python train.py --normalize_top_k=false --num_attention_heads=4 --rope_theta=10000.0 --init_std_down=0.0 --beta2=0.98
Below are experts of layer 2 (counted from 0) of a mixture-of-experts language model. Rows are named router (the router's row for the expert), up (a neuron's input weights, with its number) and show model dimensions 0-255. Each number is 50 + 10 x the weight over its row's rms, rounded and kept within 0 to 99.
After each expert's rows: "comes after" lists some tokens at least twice as common just before its tokens as in all text; "gets" lists some tokens that make up at least twice as much of what it gets as of all text. This comes from a sample of Wikipedia text that the model never trained on. Tokens count by the router's weight.

# expert 123
router:52 46 58 34 32 49 56 50 59 48 70 35 50 53 43 58 54 57 42 46 38 56 46 54 73 61 78 36 51 59 40 42 71 31 57 67 51 58 48 47 58 55 49 42 50 44 48 37 47 40 54 57 70 50 41 51 51 64 48 41 52 60 49 36 54 40 44 44 45 57 45 56 32 54 55 34 56 39 38 36 48 50 50 48 48 46 59 60 55 58 37 47 37 64 41 58 45 72 62 60 40 54 58 47 57 44 54 35 34 49 42 61 40 55 39 46 41 41 56 41 55 49 50 37 45 52 54 41 36 63 26 36 47 43 63 57 52 64 38 54 52 48 42 47 43 51 38 60 69 44 47 55 59 67 58 59 35 43 61 36 48 64 59 41 49 45 64 39 35 47 61 59 53 69 51 50 43 59 57 48 63 37 64 47 53 36 37 26 49 38 42 65 48 42 31 44 42 33 56 58 52 39 51 56 50 49 65 47 64 58 55 49 54 40 69 67 45 37 48 49 50 34 44 52 64 25 56 54 46 55 49 40 40 66 73 50 68 51 56 57 71 33 44 58 43 67 42 49 46 47 47 57 45 39 62 48
up0:42 38 52 30 50 53 67 53 65 53 40 50 47 53 59 55 38 39 43 43 67 40 70 37 75 54 47 62 45 59 50 48 50 48 44 54 49 31 33 46 67 47 69 51 46 69 65 52 33 43 44 43 40 61 49 51 46 52 32 44 42 54 33 48 54 66 58 51 47 46 55 48 35 68 51 43 63 52 53 46 36 56 53 31 38 56 49 41 39 53 35 47 62 51 55 60 36 40 62 42 69 47 35 63 60 46 50 48 41 49 45 52 67 55 52 57 31 54 23 68 48 60 51 43 47 35 62 52 37 46 43 42 46 50 42 47 48 51 47 62 55 59 41 49 42 39 56 38 55 62 48 67 52 55 35 60 60 45 64 58 41 58 55 44 28 69 51 50 53 55 39 63 44 61 54 54 51 63 76 38 49 59 42 45 40 55 51 23 54 52 51 66 53 40 37 51 40 35 60 41 49 46 53 33 54 54 46 57 52 46 39 74 51 57 68 54 59 26 40 30 61 44 66 53 42 55 36 53 49 55 47 52 58 46 45 43 53 50 59 50 69 44 42 50 42 53 49 51 59 57 38 41 48 54 73 47
comes after: " |", " of", " in", " and", " as", " for"
gets: " the", " a", " H", " 0", " B", " "

# expert 115
router:55 60 52 50 52 50 34 71 54 48 64 45 46 58 57 55 54 55 38 52 47 32 64 43 62 35 58 49 47 61 28 69 32 51 47 42 47 51 43 42 46 61 66 68 61 78 64 46 49 42 69 45 49 58 50 52 49 45 49 50 69 39 50 50 50 67 46 43 57 58 37 50 55 42 57 47 37 42 52 45 50 46 42 50 40 47 54 37 53 56 59 57 45 54 41 53 55 61 34 45 32 59 59 40 53 50 77 51 37 42 52 36 57 51 46 49 54 65 43 57 27 53 41 58 58 58 58 41 49 39 39 52 68 38 62 56 46 71 58 45 58 58 46 49 33 45 35 37 52 35 60 60 40 43 50 38 54 48 29 64 43 36 50 53 65 58 36 45 59 56 45 52 35 42 40 56 42 35 51 45 62 43 68 42 61 52 67 47 32 48 41 36 57 53 53 51 53 54 30 45 60 52 40 57 71 40 54 72 55 65 52 53 42 33 35 51 55 65 30 70 59 40 49 34 55 60 48 73 56 52 41 48 55 40 55 62 54 59 41 58 50 43 55 43 43 37 45 32 44 57 30 53 43 59 46 56
up0:58 47 69 61 74 39 48 40 32 60 53 51 47 38 54 40 52 61 60 49 61 43 38 47 59 36 42 53 36 41 50 48 59 60 62 40 65 39 48 46 47 39 64 48 46 46 62 56 39 48 46 52 40 58 53 38 41 44 53 61 47 46 54 62 52 47 47 52 45 53 59 48 57 40 39 43 39 74 50 45 39 38 57 55 40 37 53 37 53 50 61 64 40 41 44 51 62 46 45 40 48 50 44 44 57 62 71 41 38 51 47 36 59 68 50 60 58 44 48 66 58 55 64 55 50 53 51 67 63 38 44 54 56 35 34 54 58 37 51 57 32 56 52 42 46 55 61 52 31 89 46 65 36 55 37 49 45 52 45 41 43 43 48 36 55 51 54 49 43 46 31 53 53 59 31 38 73 39 80 53 63 53 47 57 38 42 54 54 57 36 41 46 31 69 37 40 45 55 59 45 42 68 53 57 47 48 55 42 47 62 25 71 41 48 42 50 51 67 50 45 64 45 45 38 50 54 37 52 65 46 65 45 50 42 49 50 37 54 44 46 59 50 50 43 55 35 64 45 62 62 35 43 58 60 66 68
comes after: " Born:", " (age", "|", " (born", " Died:", " (aged"
gets: " 19", " 7", " 14", " 8", " 6", " 9"

# expert 163
router:48 46 51 58 45 42 62 55 60 40 58 43 42 67 60 45 58 68 53 38 42 65 47 53 64 45 67 47 51 49 44 39 45 47 51 51 46 62 59 65 50 76 41 42 60 54 51 56 39 57 53 66 46 59 40 54 44 41 52 52 46 36 41 48 46 43 59 65 64 64 47 44 54 63 59 38 59 59 39 41 54 30 50 74 45 43 70 51 50 64 37 55 40 36 39 42 45 61 42 62 34 66 49 45 50 40 36 40 33 28 47 71 44 37 52 49 44 41 67 57 59 50 69 39 62 44 70 55 41 52 56 38 60 64 41 40 43 42 39 52 38 53 64 50 45 61 48 42 65 42 65 71 43 49 48 57 59 43 38 42 40 55 54 37 62 39 40 34 43 57 67 58 63 70 52 40 39 55 28 40 64 37 37 44 54 51 45 50 50 53 48 63 37 55 59 51 65 33 27 51 41 51 46 47 39 56 62 45 49 63 46 53 39 50 58 47 56 45 61 45 38 36 49 52 30 50 47 37 29 44 56 37 47 45 53 50 58 56 52 56 45 47 39 39 55 48 66 52 51 52 53 45 71 45 58 66
up0:62 36 62 51 34 51 65 49 44 56 58 51 50 67 39 39 70 60 53 35 37 62 59 63 59 55 48 46 58 30 57 44 59 62 60 52 29 79 37 63 37 59 58 36 35 43 64 35 29 54 53 49 56 55 43 60 57 55 57 59 44 60 60 42 50 46 59 58 44 44 45 64 54 21 57 50 45 42 56 49 37 45 57 59 51 46 48 42 47 50 44 45 47 49 47 35 52 57 34 43 39 48 51 29 51 51 59 34 50 44 32 45 55 47 50 55 30 39 71 35 61 35 59 40 54 28 52 65 33 43 64 47 59 46 40 65 44 56 46 46 44 53 51 54 40 51 50 51 49 61 52 51 44 52 49 49 61 42 27 59 47 48 42 50 46 44 64 50 45 56 55 58 64 74 52 55 41 68 30 40 53 47 47 64 58 44 49 36 59 53 52 39 36 41 54 54 53 36 48 54 42 54 22 47 41 65 55 42 65 51 56 44 47 46 60 46 67 53 55 54 55 38 45 50 66 58 67 55 37 50 54 42 51 44 33 43 64 32 61 52 43 54 40 36 37 39 64 53 65 57 58 50 56 54 64 44
comes after: " |", " ==", ".", " career==", " =", "=="
gets: "\n", "==", " rest", ";", "\n ", " •"

# expert 165
router:57 62 46 59 42 25 37 52 49 54 45 53 45 39 50 49 59 54 34 46 48 58 27 63 68 54 52 43 55 46 51 48 28 55 73 59 49 51 53 59 53 54 66 47 48 40 57 66 50 39 66 53 60 50 43 43 53 57 48 36 38 56 54 57 48 57 74 51 37 59 61 47 52 50 74 47 33 47 43 43 44 36 53 61 40 44 52 50 53 64 54 58 40 51 36 50 54 30 70 46 57 39 49 38 56 39 66 49 45 60 58 41 53 38 52 62 32 44 41 39 58 46 64 56 56 58 47 39 50 53 44 41 68 39 51 50 46 58 63 54 44 72 66 48 32 49 50 44 78 41 47 60 42 36 42 60 54 51 45 45 50 43 56 55 62 49 48 39 51 56 44 44 54 54 54 68 44 59 40 34 60 48 57 51 45 49 56 45 60 46 40 67 47 26 51 57 52 36 63 51 60 45 39 50 42 61 33 56 58 46 70 64 60 52 49 55 41 49 61 43 56 51 65 58 32 39 47 57 62 48 50 31 33 52 49 56 67 59 45 22 59 42 33 59 42 49 64 37 44 35 66 60 45 68 64 39
up0:43 65 49 45 42 37 36 54 48 64 57 54 38 50 54 45 55 51 48 44 37 37 40 56 41 45 43 69 58 41 43 70 42 27 51 43 44 49 51 53 52 28 39 43 54 56 39 58 52 42 49 62 50 38 48 35 38 76 58 43 48 34 52 54 61 55 64 52 60 50 65 49 70 58 63 42 40 47 58 43 55 59 74 35 45 38 60 41 45 66 52 36 36 50 57 39 45 40 54 47 53 41 59 39 53 47 54 56 47 56 59 53 50 43 39 66 27 61 52 46 55 57 54 35 57 57 57 61 47 45 71 60 35 71 52 62 63 56 62 44 56 47 59 52 51 62 65 56 61 56 46 52 53 55 33 44 39 49 29 48 57 41 52 46 55 55 38 54 42 60 36 51 39 53 51 52 47 41 62 49 58 70 43 38 41 49 47 56 46 46 41 74 56 34 67 66 45 36 62 55 60 41 53 45 53 40 52 51 55 56 60 63 56 40 28 56 36 66 74 57 58 61 53 40 39 55 31 36 54 57 50 45 47 36 35 34 36 63 35 34 45 50 43 60 50 39 42 66 38 50 53 53 48 63 64 43
comes after: " |", "|", " on", "On", " about", " On"
gets: " ", " 0", " 1", " 3", " 2", " 5"

# expert 236
router:61 44 62 53 58 65 39 62 34 45 43 50 61 36 59 44 52 64 54 48 51 57 68 46 40 64 49 39 52 42 58 43 62 56 57 46 61 35 46 59 40 48 39 41 60 41 34 62 52 37 41 41 39 46 54 61 48 39 42 48 55 33 46 36 57 62 42 59 35 30 46 40 60 54 40 57 38 44 40 56 39 61 58 44 45 67 48 47 49 37 60 39 46 48 61 68 58 39 38 59 70 61 56 41 37 46 43 65 62 57 69 66 52 64 43 40 61 58 42 62 64 63 36 62 39 52 38 62 44 54 54 48 40 60 41 61 47 60 59 54 59 38 66 62 44 59 43 37 59 42 37 51 47 38 55 48 40 38 63 50 43 56 48 69 58 56 68 42 40 45 36 33 60 32 34 62 61 56 59 48 36 40 45 62 59 63 64 40 57 51 53 60 62 64 59 54 44 62 46 55 58 68 37 49 40 64 50 48 56 47 62 44 50 58 38 39 34 42 36 39 50 55 58 55 38 54 57 43 62 65 58 54 56 51 57 39 35 41 34 49 27 58 45 34 42 45 38 50 34 39 63 46 57 38 51 39
up0:48 62 62 60 56 50 47 48 43 60 67 52 68 41 46 35 47 45 40 41 49 59 46 44 41 55 53 46 60 55 57 53 59 58 35 37 59 39 40 47 38 69 46 49 50 43 35 48 44 45 47 57 50 56 39 57 47 46 45 52 54 51 59 45 47 43 63 52 52 41 65 46 53 55 29 38 53 32 53 45 56 40 60 40 57 61 40 56 57 29 69 45 49 42 63 67 59 47 40 40 79 59 41 57 41 51 45 54 47 53 47 46 54 65 39 54 43 54 40 52 58 49 35 58 54 48 46 52 25 56 41 60 48 45 36 57 47 64 55 60 49 52 64 44 54 49 36 49 37 53 34 40 59 62 54 23 43 54 50 51 46 55 50 43 49 62 55 23 52 53 48 47 57 49 34 51 35 67 47 51 30 49 58 58 47 41 39 41 35 47 49 59 60 39 63 56 53 55 72 75 42 45 52 66 30 38 34 31 33 54 54 68 56 43 50 47 40 57 50 36 25 37 48 61 41 28 55 59 53 60 45 42 45 39 78 58 54 56 44 54 42 49 63 60 71 34 65 37 46 54 56 51 36 57 37 56
comes after: "\n", " the", " as", "|", "|---|---|---|---", " a"
gets: "|", " well", "\".", " Total", "|---|---|---|---|---|---|", "\";"

# expert 63
router:52 60 39 57 58 54 49 61 59 60 42 50 45 40 61 57 38 48 43 42 63 58 63 55 59 54 59 47 43 52 41 53 36 63 60 59 65 29 37 68 45 55 63 45 44 50 57 74 53 39 42 58 36 57 55 61 47 71 46 33 53 59 56 62 36 64 43 57 47 45 51 70 45 50 44 55 39 58 50 32 43 49 30 51 38 50 69 49 55 64 47 48 48 61 49 46 49 41 53 43 42 48 51 79 38 42 48 65 42 49 63 37 50 53 56 55 45 45 51 61 49 64 52 52 37 45 47 36 58 48 47 41 67 68 49 35 38 41 44 52 37 52 48 59 36 36 46 54 42 47 41 56 43 60 38 43 56 37 63 59 57 37 57 65 39 49 55 59 45 50 56 66 60 32 54 56 59 53 57 45 65 61 35 53 33 69 47 27 57 41 40 58 47 34 37 55 50 31 52 48 59 62 40 47 48 46 41 61 40 45 36 55 48 32 50 57 40 55 66 52 62 48 63 43 25 44 52 64 72 53 35 47 57 31 53 58 30 63 50 27 58 39 46 51 51 51 67 60 61 56 47 45 46 60 60 47
up1:46 57 31 58 60 46 55 45 47 44 28 55 60 44 52 54 68 51 46 49 51 49 56 43 51 34 50 52 39 41 59 55 59 77 49 41 58 41 54 54 38 33 60 55 51 65 57 47 36 47 29 59 34 46 49 64 59 76 55 44 58 52 48 60 50 54 47 50 39 49 49 40 45 35 52 86 59 62 58 60 44 42 56 41 54 48 55 55 33 53 62 40 47 57 54 54 48 36 53 50 55 38 56 64 52 53 58 57 40 55 39 44 44 59 57 38 45 56 51 55 44 52 52 42 50 58 33 60 51 40 55 50 50 76 51 52 51 35 58 51 44 54 47 53 49 22 38 64 46 54 46 58 67 45 38 53 42 36 66 48 48 42 45 49 51 46 51 58 46 52 57 58 52 24 59 74 60 55 61 41 25 74 52 36 44 49 57 42 40 49 63 47 41 63 51 48 64 32 68 52 35 68 58 49 49 45 45 49 54 56 37 38 53 43 31 42 57 62 55 46 50 38 65 40 48 79 49 44 63 54 65 59 51 36 40 55 26 38 40 42 51 55 59 57 51 42 48 56 61 54 35 40 47 51 41 35
comes after: "|", " |", " $", "/", " 1,", " in"
gets: "1", "3", "2", "4", " 10", " 11"

# expert 116
router:56 58 61 50 62 49 47 44 59 55 50 43 53 30 66 47 46 59 61 41 62 53 51 49 48 38 30 33 32 36 48 46 44 60 62 49 42 50 63 60 62 46 63 54 42 54 39 43 64 60 61 34 50 42 46 63 47 45 60 48 47 41 35 38 44 60 49 58 45 62 46 51 61 36 34 51 37 46 59 35 27 55 47 48 62 51 48 54 61 39 59 56 40 50 69 44 50 39 39 56 48 51 45 44 52 50 46 62 47 38 40 40 25 48 39 33 54 44 63 52 45 44 60 72 57 62 54 37 63 66 57 44 59 52 68 30 46 52 41 47 40 65 69 41 64 55 54 68 55 56 67 32 32 48 49 35 50 65 52 56 49 41 44 61 72 39 47 49 64 51 42 56 49 50 52 58 41 59 61 30 56 50 38 53 46 45 44 54 49 55 50 66 38 48 67 41 37 53 33 36 59 59 56 53 47 70 50 49 40 45 45 38 46 61 27 43 47 58 46 53 61 49 55 30 51 36 69 52 59 38 61 46 51 59 61 47 48 56 40 25 47 54 49 35 45 53 49 45 51 27 56 57 39 64 51 64
up0:62 58 45 41 58 51 64 59 40 42 40 51 44 40 55 60 66 49 59 52 53 53 54 32 56 42 46 49 14 51 43 53 42 72 53 55 62 53 48 58 64 43 61 60 54 56 62 54 52 71 61 33 58 45 51 51 59 52 43 56 58 39 45 72 34 67 33 43 52 59 55 51 51 35 39 58 56 44 62 33 45 47 54 49 60 46 37 59 55 43 34 63 50 44 41 49 46 41 42 44 31 56 46 52 62 47 63 51 54 41 63 31 54 60 47 32 41 48 57 80 49 46 50 61 51 71 62 41 60 53 49 56 55 36 58 50 58 49 53 47 43 63 53 35 43 47 36 45 44 37 60 36 33 53 63 45 47 61 36 67 45 39 43 53 47 60 44 47 46 53 57 48 40 32 49 59 37 43 66 55 45 70 53 62 55 45 60 50 34 55 58 59 50 62 56 60 44 53 38 58 49 46 42 55 59 26 51 78 49 57 53 45 20 43 31 47 70 44 41 57 57 58 53 45 58 63 45 52 60 42 58 41 50 60 49 51 45 47 36 32 57 39 53 36 56 49 57 57 40 60 31 45 40 39 57 55
comes after: "-", "\n", " Years", " Preceded", "==See", " Succeeded"
gets: "|", "=", ":", " by:", "The", " Genre:"

# expert 205
router:58 52 39 51 41 48 52 69 38 41 69 45 42 59 25 51 64 44 39 52 38 38 43 56 39 55 39 44 57 46 33 61 50 34 35 53 54 60 64 40 47 33 63 45 51 53 63 43 61 43 64 65 53 39 43 54 60 69 37 63 71 29 55 59 46 47 49 44 66 50 60 52 59 57 49 49 45 51 46 64 50 50 49 48 36 43 64 50 40 70 34 51 40 67 47 53 33 59 47 61 34 51 49 51 44 51 50 32 39 43 50 48 43 38 58 41 35 41 55 44 52 55 57 39 43 58 44 57 47 54 53 43 57 61 48 59 66 51 53 53 39 45 47 48 42 58 51 57 23 45 65 47 60 52 65 47 54 39 38 55 38 47 55 36 52 56 40 35 38 55 63 50 43 43 38 46 65 52 60 43 62 46 62 39 64 50 62 36 50 56 49 46 52 60 78 65 50 42 49 43 44 49 76 41 59 53 44 56 53 69 47 50 45 24 63 64 39 46 47 58 60 31 52 50 42 50 28 45 62 59 56 60 35 42 49 51 41 51 43 54 52 58 46 38 55 48 45 57 55 78 51 37 54 32 53 72
up0:57 50 47 20 36 73 35 45 53 41 59 37 56 58 55 51 44 34 41 45 50 49 76 61 54 64 34 68 54 43 72 66 63 63 48 55 59 42 66 61 41 57 45 51 58 70 55 48 47 62 58 63 61 55 50 67 53 51 56 52 59 25 48 33 51 55 41 31 40 45 48 41 48 53 55 44 55 41 54 58 50 53 51 42 75 61 51 20 53 47 59 51 45 53 37 52 47 49 62 60 38 46 61 62 49 38 40 44 59 45 43 67 53 45 41 38 49 45 64 48 52 57 48 47 37 58 60 61 35 42 52 41 46 48 63 43 59 46 37 59 65 28 46 57 39 53 52 62 38 56 66 47 38 57 49 40 58 47 45 50 43 37 64 35 39 54 69 52 38 65 45 53 51 51 51 43 34 44 60 38 35 55 43 48 50 47 39 58 52 49 58 41 35 46 48 40 36 25 55 51 49 44 64 46 56 42 60 45 38 53 41 63 60 36 43 37 43 40 67 47 76 46 49 54 53 42 51 48 56 47 49 57 73 47 63 48 31 54 53 54 45 46 45 57 43 45 48 54 58 46 36 44 60 62 35 49
comes after: "\n", " =", " is", "idae", " classification", " Animalia"
gets: "\n", " a", " an", " Sub", " A", "A"

# expert 38
router:47 42 43 51 49 43 67 35 54 63 60 40 58 77 39 60 42 46 58 47 43 61 39 67 50 53 53 47 34 52 58 37 64 43 50 56 47 59 48 46 41 30 56 45 55 35 59 40 59 48 50 53 49 59 47 54 66 61 62 36 65 54 63 47 59 37 54 47 60 38 51 44 31 66 47 34 42 54 43 53 66 31 63 57 56 68 59 67 64 25 55 42 42 56 49 60 50 50 55 58 38 31 53 51 45 62 45 43 33 62 32 47 36 77 48 51 57 50 53 54 60 57 56 37 45 31 50 40 43 55 36 36 43 48 45 51 59 45 35 46 51 55 43 49 74 54 52 49 40 57 55 60 63 54 55 66 45 51 60 44 39 66 67 30 51 41 40 32 64 57 65 60 54 54 43 44 47 48 59 62 53 56 46 56 47 42 53 41 54 22 44 45 60 54 31 50 46 58 39 49 54 47 44 62 44 46 54 38 45 57 46 55 47 36 48 52 59 56 45 45 37 57 42 43 76 43 54 54 24 48 58 39 40 63 42 36 55 31 58 40 53 54 45 46 47 40 45 69 61 50 57 56 71 52 51 50
up0:45 34 68 51 45 51 60 51 52 60 45 54 70 41 47 39 64 48 49 53 61 57 69 51 35 39 59 31 29 65 58 46 36 60 32 54 44 50 36 47 45 39 53 46 41 45 44 63 32 60 59 40 55 38 46 49 54 35 43 63 41 43 51 48 50 42 49 54 66 53 59 75 53 52 46 28 59 55 56 37 47 61 60 52 36 38 54 59 52 54 47 54 45 54 55 59 57 38 56 77 49 66 47 51 40 47 49 58 62 62 56 63 47 50 55 52 47 59 53 39 53 39 44 49 78 37 46 49 57 58 53 46 57 33 47 61 71 53 58 56 53 59 51 65 49 43 53 36 52 50 65 50 44 55 28 54 60 59 52 50 43 60 53 59 52 41 59 42 47 35 57 56 38 44 64 46 49 82 65 41 55 55 39 33 54 61 48 66 58 34 31 54 69 36 50 56 54 71 30 46 19 32 50 63 41 50 39 33 48 33 32 54 43 53 56 50 51 38 59 54 61 67 41 55 56 40 53 43 55 56 45 54 47 57 43 49 45 58 41 48 52 48 30 43 59 53 49 58 35 54 46 50 58 45 54 50
comes after: " ", " 0", " —", " 1", " JPL", " km"
gets: " |", ";", " her", " also", " —N/a", " —;"

# expert 97
router:61 45 41 48 55 34 67 36 58 57 68 33 40 52 55 42 37 52 51 37 56 61 55 57 73 77 65 38 51 66 64 38 74 37 56 59 34 48 55 59 43 39 60 43 58 47 39 34 64 38 46 66 54 55 41 61 52 46 47 48 43 56 36 42 60 42 73 45 41 52 48 56 35 67 43 41 50 41 41 47 70 46 46 60 30 62 60 48 54 55 46 46 40 57 39 65 44 56 60 71 31 55 50 54 27 44 40 42 33 59 58 47 42 43 41 53 52 43 48 40 62 59 56 31 39 35 40 46 45 55 37 39 49 45 54 47 59 42 38 45 43 50 44 56 47 53 50 49 33 58 54 46 69 58 60 65 47 43 56 46 44 38 52 41 55 45 43 51 45 56 61 61 67 62 37 42 46 49 45 57 59 57 41 62 46 45 47 55 53 47 55 53 45 51 46 45 60 38 51 58 57 52 42 57 50 48 46 50 63 55 42 51 44 44 60 47 47 53 52 42 56 41 33 45 36 24 50 56 51 51 59 37 13 57 57 43 61 50 56 42 64 31 42 40 61 55 50 59 48 67 59 55 50 54 77 63
up0:51 40 53 56 64 45 55 38 53 65 49 50 54 53 52 63 45 42 50 55 43 59 43 52 51 53 48 55 31 47 46 45 63 65 58 48 44 36 41 44 49 49 38 41 58 63 73 34 50 47 43 40 46 51 57 65 54 74 66 64 55 58 47 47 52 44 50 44 44 41 51 34 43 66 62 45 46 47 57 63 46 35 62 39 57 64 52 39 32 36 55 56 50 48 44 57 50 45 36 57 39 21 54 44 39 73 55 54 55 50 43 44 30 60 59 50 51 37 57 59 43 53 48 44 50 53 30 61 56 49 62 49 61 53 51 49 52 45 56 37 69 63 43 35 54 50 48 45 43 61 59 46 69 47 49 65 32 53 52 46 44 36 43 63 51 42 42 39 60 59 60 47 50 48 33 57 72 32 51 60 46 65 29 71 51 37 78 24 49 57 39 69 52 64 28 52 58 67 43 49 51 52 33 48 53 40 50 55 49 62 53 45 39 34 29 55 51 60 33 54 51 61 51 45 65 63 58 45 41 56 56 55 59 42 42 57 54 44 53 37 49 49 45 58 43 35 53 48 62 31 51 60 65 32 53 46
comes after: " ", ")", " JPL", "\"", " %", " km"
gets: " |", "/", "$", "ed,", " an", "!"

# expert 130
router:48 61 43 57 48 37 49 47 52 62 49 34 43 39 51 42 36 35 45 42 40 61 43 32 66 47 56 41 46 40 51 50 37 36 60 50 35 36 59 53 42 46 59 48 48 47 39 56 57 42 60 66 47 58 40 57 54 41 37 47 63 61 55 43 53 46 77 55 43 45 59 47 42 49 52 60 40 64 41 48 50 49 33 48 43 43 59 61 51 65 47 43 37 52 45 54 52 49 93 57 38 62 32 56 34 57 46 40 37 73 63 23 36 39 45 45 32 58 54 39 55 50 55 42 42 35 56 48 40 55 45 42 45 47 54 54 58 46 45 58 40 50 39 44 37 55 54 45 67 50 45 39 58 54 57 60 54 46 63 42 57 38 47 62 51 56 53 48 47 48 45 55 61 66 48 53 47 53 56 59 62 56 55 49 38 60 53 69 55 45 38 68 34 37 56 40 68 43 41 61 56 60 55 57 47 61 27 46 74 53 44 48 60 54 49 61 29 58 65 44 44 43 67 51 34 35 39 63 50 37 62 44 36 66 38 48 54 57 56 38 61 48 46 61 58 55 43 33 43 57 42 46 43 72 52 70
up0:67 63 43 74 32 49 59 48 66 58 37 48 57 34 53 52 54 45 36 29 45 55 42 42 66 66 63 37 56 43 57 60 32 42 53 60 36 51 47 65 44 65 45 45 54 35 47 63 46 33 59 58 52 43 39 38 45 68 47 38 61 53 63 48 45 63 62 58 63 54 43 44 55 44 34 47 44 47 46 53 54 52 54 56 56 50 61 50 54 69 45 51 47 42 45 42 50 49 63 53 50 42 48 54 48 56 58 48 33 50 66 50 45 36 59 49 44 61 57 52 43 51 61 28 70 45 45 43 41 54 61 38 65 52 58 47 43 57 49 64 44 45 51 50 35 56 41 56 66 48 55 59 41 36 46 65 51 41 65 54 46 56 40 35 73 45 63 59 47 64 34 59 54 59 55 54 39 58 50 37 51 38 33 41 63 51 34 44 50 50 39 73 28 31 38 71 42 42 49 57 63 50 53 51 71 71 53 40 65 45 66 63 62 64 42 52 41 33 42 48 62 42 57 42 45 31 52 50 40 66 46 57 51 46 61 41 68 56 36 51 58 66 37 58 36 52 57 41 44 44 59 53 43 58 57 54
comes after: " ", ")", "\"", " —", ".", "°W"
gets: " |", ";", "\n ", ")", ");", "),"

# expert 161
router:54 37 55 45 30 60 55 39 63 45 61 40 50 52 54 52 50 53 56 50 42 49 52 56 61 55 64 45 64 45 39 45 54 35 57 46 58 45 61 46 42 47 46 48 52 52 61 30 45 53 51 64 60 57 45 58 63 58 54 36 50 45 51 37 62 39 43 45 48 60 58 50 38 57 38 38 69 43 41 45 65 32 49 50 59 46 58 55 64 58 41 35 30 61 32 47 52 66 55 81 30 65 58 56 60 45 41 38 38 37 48 54 65 53 45 48 48 43 42 43 42 55 58 40 44 37 73 45 27 61 41 46 36 46 62 50 65 53 38 47 55 50 28 46 49 66 29 63 35 64 42 58 48 65 54 66 43 45 47 47 38 51 58 43 38 39 66 54 49 47 66 62 54 66 52 40 41 47 55 65 48 43 51 49 54 45 42 44 57 40 48 60 44 52 40 40 45 46 69 49 47 38 43 38 48 39 61 46 66 41 41 46 71 43 75 61 44 42 51 57 62 48 31 46 53 34 44 56 31 67 44 41 43 58 63 37 53 42 57 70 55 26 53 52 52 60 52 51 45 72 49 48 47 41 58 51
up0:58 49 69 72 54 56 61 40 67 58 56 51 40 42 57 34 64 59 48 48 65 30 36 48 48 44 33 51 62 39 48 60 36 64 44 41 46 43 61 60 32 52 41 46 45 41 73 42 62 59 69 62 51 44 50 39 49 30 47 40 40 39 69 55 54 55 45 46 52 55 62 50 69 45 44 61 53 63 50 45 55 34 49 61 32 45 58 56 49 65 31 36 50 47 41 61 37 52 57 45 57 38 45 37 51 28 40 53 35 53 56 38 44 51 47 59 56 55 40 33 47 63 67 69 53 64 61 48 57 46 52 43 58 50 49 47 59 39 68 68 40 39 40 43 39 52 52 57 39 36 43 59 43 51 44 59 49 43 27 58 45 43 54 55 54 52 54 25 45 47 56 38 69 69 59 47 56 41 44 58 57 54 48 48 45 54 33 63 75 48 60 58 47 52 48 62 34 60 57 55 53 41 69 52 55 48 44 50 52 52 45 48 56 41 46 51 59 56 40 50 54 43 46 48 59 36 66 39 49 48 27 50 47 57 43 36 45 39 49 63 47 31 47 41 47 49 51 50 44 31 50 36 34 61 69 38
comes after: " of", " in", " New", " to", " by", " "
gets: " the", " New", " B", "'s", " |", " H"

# expert 102
router:64 37 59 50 56 56 39 60 29 44 40 45 61 36 61 50 45 60 49 39 55 61 65 52 38 62 49 40 50 42 59 36 58 57 53 39 65 32 55 60 42 45 40 46 65 44 34 62 66 48 38 41 48 43 46 57 49 41 43 52 56 34 57 44 55 60 50 58 37 37 39 40 62 61 47 64 35 46 38 56 47 58 58 42 46 57 51 50 50 43 66 31 39 49 60 65 61 39 39 63 60 58 54 34 42 45 47 70 64 58 61 63 48 58 39 38 64 53 46 64 54 60 37 63 44 48 33 54 38 63 57 42 44 51 35 62 49 68 58 57 58 37 56 55 38 59 51 42 59 37 37 57 50 34 66 50 41 39 70 47 52 58 40 63 59 51 68 40 47 42 38 28 59 37 35 66 65 49 57 48 33 43 46 56 47 64 66 37 51 57 57 61 56 65 62 58 44 59 53 55 64 63 36 50 34 64 39 36 53 45 57 58 53 63 34 42 35 47 38 39 48 61 53 46 37 50 56 45 55 62 59 56 61 48 57 38 35 56 44 48 36 64 43 44 45 53 37 53 42 35 57 47 62 38 61 41
up0:54 58 48 46 50 52 46 51 44 43 64 56 39 53 48 48 63 50 32 45 37 56 70 46 53 41 60 59 45 64 47 54 41 54 66 49 48 56 39 53 45 59 47 56 55 53 56 53 33 61 59 49 33 59 43 46 43 44 60 37 11 47 58 45 57 71 50 45 43 45 65 48 53 66 48 54 53 46 38 44 72 44 49 51 81 47 56 50 37 40 49 53 61 44 42 54 42 49 48 53 50 57 72 51 63 46 50 54 48 55 53 39 65 48 64 42 45 60 43 55 57 32 55 55 40 55 35 41 36 43 32 48 54 48 44 58 48 37 61 47 55 64 46 33 66 50 34 51 54 41 40 58 45 45 54 61 61 49 58 29 69 51 46 58 31 54 58 53 44 53 50 47 41 55 34 50 58 39 41 39 38 44 72 69 50 67 47 60 42 57 37 55 43 48 46 52 64 62 70 61 41 59 47 45 46 48 52 74 59 40 45 30 68 34 44 45 47 56 52 56 39 35 60 69 46 61 53 63 41 59 58 46 47 38 69 47 47 56 41 60 29 54 56 40 34 41 41 54 44 55 44 45 38 26 44 34
comes after: "\n", "==See", " also==", " ", "|", " =="
gets: "|", " also==", "s.", " until", ").", " before"